Weights of a small mixture-of-experts language model, trained from scratch on English Wikipedia: a variant of Adam for the experts.
Below are experts of layer 8 (counted from 0) of a mixture-of-experts language model. Rows are named router (the router's row for the expert) and show model dimensions 64-95. Each number is 500 + 50 x the weight over its row's rms, rounded and kept within 0 to 999. Numbers have three digits each.
After each expert's rows: a language model's description of what the expert responds to. This comes from a sample of Wikipedia text that the model never trained on.

# expert 14
router:409507489504499475470530450531534488541552530505520505485516526440546515512489491416544437524615
Administrative place nouns such as District, region, area, State, Kingdom, Department, plus word pieces inside place names (Sanc-tu-ary).

# expert 41
router:496491569498556421479568468483465563502579515561383556490478516464468535445415476551502504505457
Last digits of years in birth–death ranges after 18 or 19, such as (18-39), plus century, family, and squad positions DF, MF.

# expert 34
router:489516573417507487423512478504584561635583449510447456502504504446549591358521452525483503441510
The prepositions in, of, on after place or venue names, table pipes, and media nouns like album, film, game, season.

# expert 46
router:476511541429547557414417480495567489547504528452478577594521584410423489464464531418484484540587
Second words of fixed proper names like World War, Caribbean Sea, Los Angeles, U.S., and University of Cambridge.

# expert 23
router:402528546543528374412523610544531495548597485534486399585496555508448483450508531498510476474499
Content verbs and their following prepositions after to, was, also or he, e.g. create, became, made, released, used, of, with.

# expert 16
router:448530549506491402480551555552495470524599538507473577583559476499425494516557464413466477570530
Fragments in the middle of verbs and ordinary words, often before -ing or -ed, such as over-sle-pt, str-ang-ulation, inject-ing.

# expert 44
router:460564542488558478459517523466556524539613470482443533546479494489446506472451419523475518471389
The prepositions in, during, at, within introducing dates or places, as in died in 1318, in March 1941, or In 1995–96.

# expert 3
router:493596548552517462406504450534530546534652536415516558539457430387478458447427473542475512457589
Word-internal pieces and short capitalized starts such as No, C, P, All, plus hyphens and apostrophes, e.g. Eury-th-mics, Ex-c-retion, No. 10.

# expert 47
router:465643507527488437420537478526587528552493597552461555505494594482517564445523443446496555466415
Prepositions and career verbs in biographies after he, his or and, e.g. joining, graduated from, representing, against, to.

# expert 43
router:424508479509540457541460604438535534522563477467509575480430545458361457475523402497472469479441
Final periods, especially merged with years like 2011., closing ).-punctuation, line breaks and year numbers after In in history sections.

# expert 8
router:394507634512553452406532541535468446506577586551472536460479471457387549490487484476482486466568
Endings that finish a split word (-tion, -ed, -s, -in), plus "also" in See also headings and sentence openers However, According.

# expert 10
router:446484571469501446466538523480484529572595479529564533510506541448525542492570450507530508419451
Periods, closing quotes with punctuation (".", ",), line breaks ending paragraphs or table rows, and score cells like 2–1.

# expert 21
router:450586564425461490391531443523606612602574561439445556535401561426473479441462485446484452453474
Relative words who, which, that, where after a noun, and sentence-final periods and commas, e.g. "a decision which", "kids who".

# expert 11
router:387499551536526467477508420517540490504664530553443563532513444525451419464484495451491525383391
Sentence-initial words and the article after them, especially temporal openers in biographies and sports narratives, e.g. After the war, With the win, During, Despite.

# expert 9
router:441584536606518436371538537512603550551540476476468547564473541439458442515474491535497525450469
Verbs and prepositions that introduce a following object or name, such as called, gave, named, includes, titled, of, plus line breaks after short descriptions.

# expert 6
router:482549478508599553488471475525565501540543448523486509488452560447486526563485494516584543445432
Sentence or line starts, especially pronouns He, She, His, The, and names in article titles or after headings.

# expert 5
router:498492543547470458502555482486532522523549443507444615558555538445381471517473483505452528445504
Sentence-initial words starting an article or paragraph after a title line, such as The, In, Since, It, plus heading = signs.

# expert 39
router:470546485495391434420494488521563445524527521500500516501517556427474531440500398471497569481556
Words right after and, or, or table pipes that begin a coordinated or listed item, e.g. its, a, four, local, Their, others.

# expert 13
router:462565521475480442441440569512622505521519569504429526503537558454500404550463460424518470482472
Final nouns of names and phrases, such as World War, White Ship, Tara mountain, plus numbers and labels in score or results tables.

# expert 37
router:414561451484555470411555524485485587539569515464456564637497548493433512494524482557537524512477
Ordinary content words after determiners or pronouns in narrative prose, such as help, use, son, believed, said, because.

# expert 18
router:480549440482494425393480445509465469531534519402466548567464581531459433497425419513443471506452
Nouns or modifiers right after a, the, his, her, such as deal, year, time, contract, plus there and another.

# expert 19
router:521544584541431431406516474504546472536593548498492610528516496481516515473462440386483512525580
Words and word pieces in official titles, ranks, infobox field names and tournament stages, e.g. Commander, Lieutenant, Jurisdiction, Group Stage, Round.

# expert 7
router:516582504424538536467517465534603454622542503459505572495471519429535549381503482455526448491614
Final nouns of proper names for institutions, competitions and organizations after of, National or World, e.g. Historic Places, Championship, University, Affairs.

# expert 32
router:428586521501506465510442562492495492533587548529504516573510572514455512408529458450498549505402
Prepositions after career verbs in biographies (began his career with, moved to), plus football position codes such as DF, MF, FW.

# expert 22
router:399553564486525477445537564437521541555560586493396463509464563452494513456528401428524465389426
Opening parentheses before notes or figures (Köppen, km²), and nouns in company or product names like art, bar, Services, Co.

# expert 30
router:506509477543481468435437510553520545582552487498465550566495511425424512420490403474429495420476
Line breaks closing a paragraph right before a == section heading or table, plus adjectives like new, similar, different.

# expert 0
router:439584501557432455539540618536534486521551501447483471610546482468415502548484429558524466454459
Possessive determiners (his, her, its), plus line breaks and table pipes that open a new paragraph, section or table cell.

# expert 4
router:460543541463476501447434539419512455482548450520533563504508530474438491480481487479526517510594
Nationality and ethnicity adjectives, people nouns and census percentages or coordinate numbers, such as Chinese, American, Latino, children, 128.

# expert 40
router:483594601525518476495516518577445514508568559533424587483540498486465530483576431507525584508477
Adverbs and adjectives of degree or ability (well, able, best, too, hard) and syllables after so, such as so-ber, so-phi-stry.

# expert 17
router:456491524425490531458547489553557482568569493503380583489517555450424466485505493515452446522476
Words right after was or is, especially passive "It is thought"; also been, born, died, However, and table header cells.

# expert 2
router:481591525470465531533430487517539477570560395479453581534531527444371470522545473484569438429516
First word inside == headings (Summary, Award, Personal, See also), list-item starts, and article openings; also a, an, or.

# expert 20
router:498487536532515489461482495499472517503638547483388537444548485517459465505475369523530560498567
Period words before dates or eras, such as early, late, mid, later, and month names in date ranges, like early January.

# expert 1
router:445553574534611518438571519582535531503508517471452541624453522417450580476563423463456518462555
Pipe separators and colons in sports and chart tables, plus word-piece endings inside names and words, such as Bett-en-court, dystop-ian.

# expert 38
router:448475573426492458483460524479530514521551394454506562548505549466451499431450502547502463449566
Country, state, and province names, and commas in "Town, State, Country" location phrases in short geography, biography, or sports articles.

# expert 28
router:400508512530483444432517458494452456532595476497425512440487503507415488460535459450514556451549
Adjectives and quantifiers (common, only, great, much, least) plus inner syllables of long words, such as unin-ha-bited, inst-itu-tional.

# expert 27
router:457592504532536495539568469458527485594552467542597522559456479491512603547431430456495528477430
Common English male first names, usually after son of or a rank in biographies, e.g. John, William, George, plus initials' periods.

# expert 12
router:494503482445497425465467430498567548539605523446473517463462527531522516553519475430517523399498
Syllables inside proper names and foreign words (Har-var-d, Z-ag-reb, Sar, Mar), plus the article "the" after of, at, in.

# expert 42
router:478519456492568442443557502560655417598540454476456504459510490485456498480452435397468484475462
Determiners the, this, these, such, and of, usually mid-sentence after a preposition, as in "reception of the album".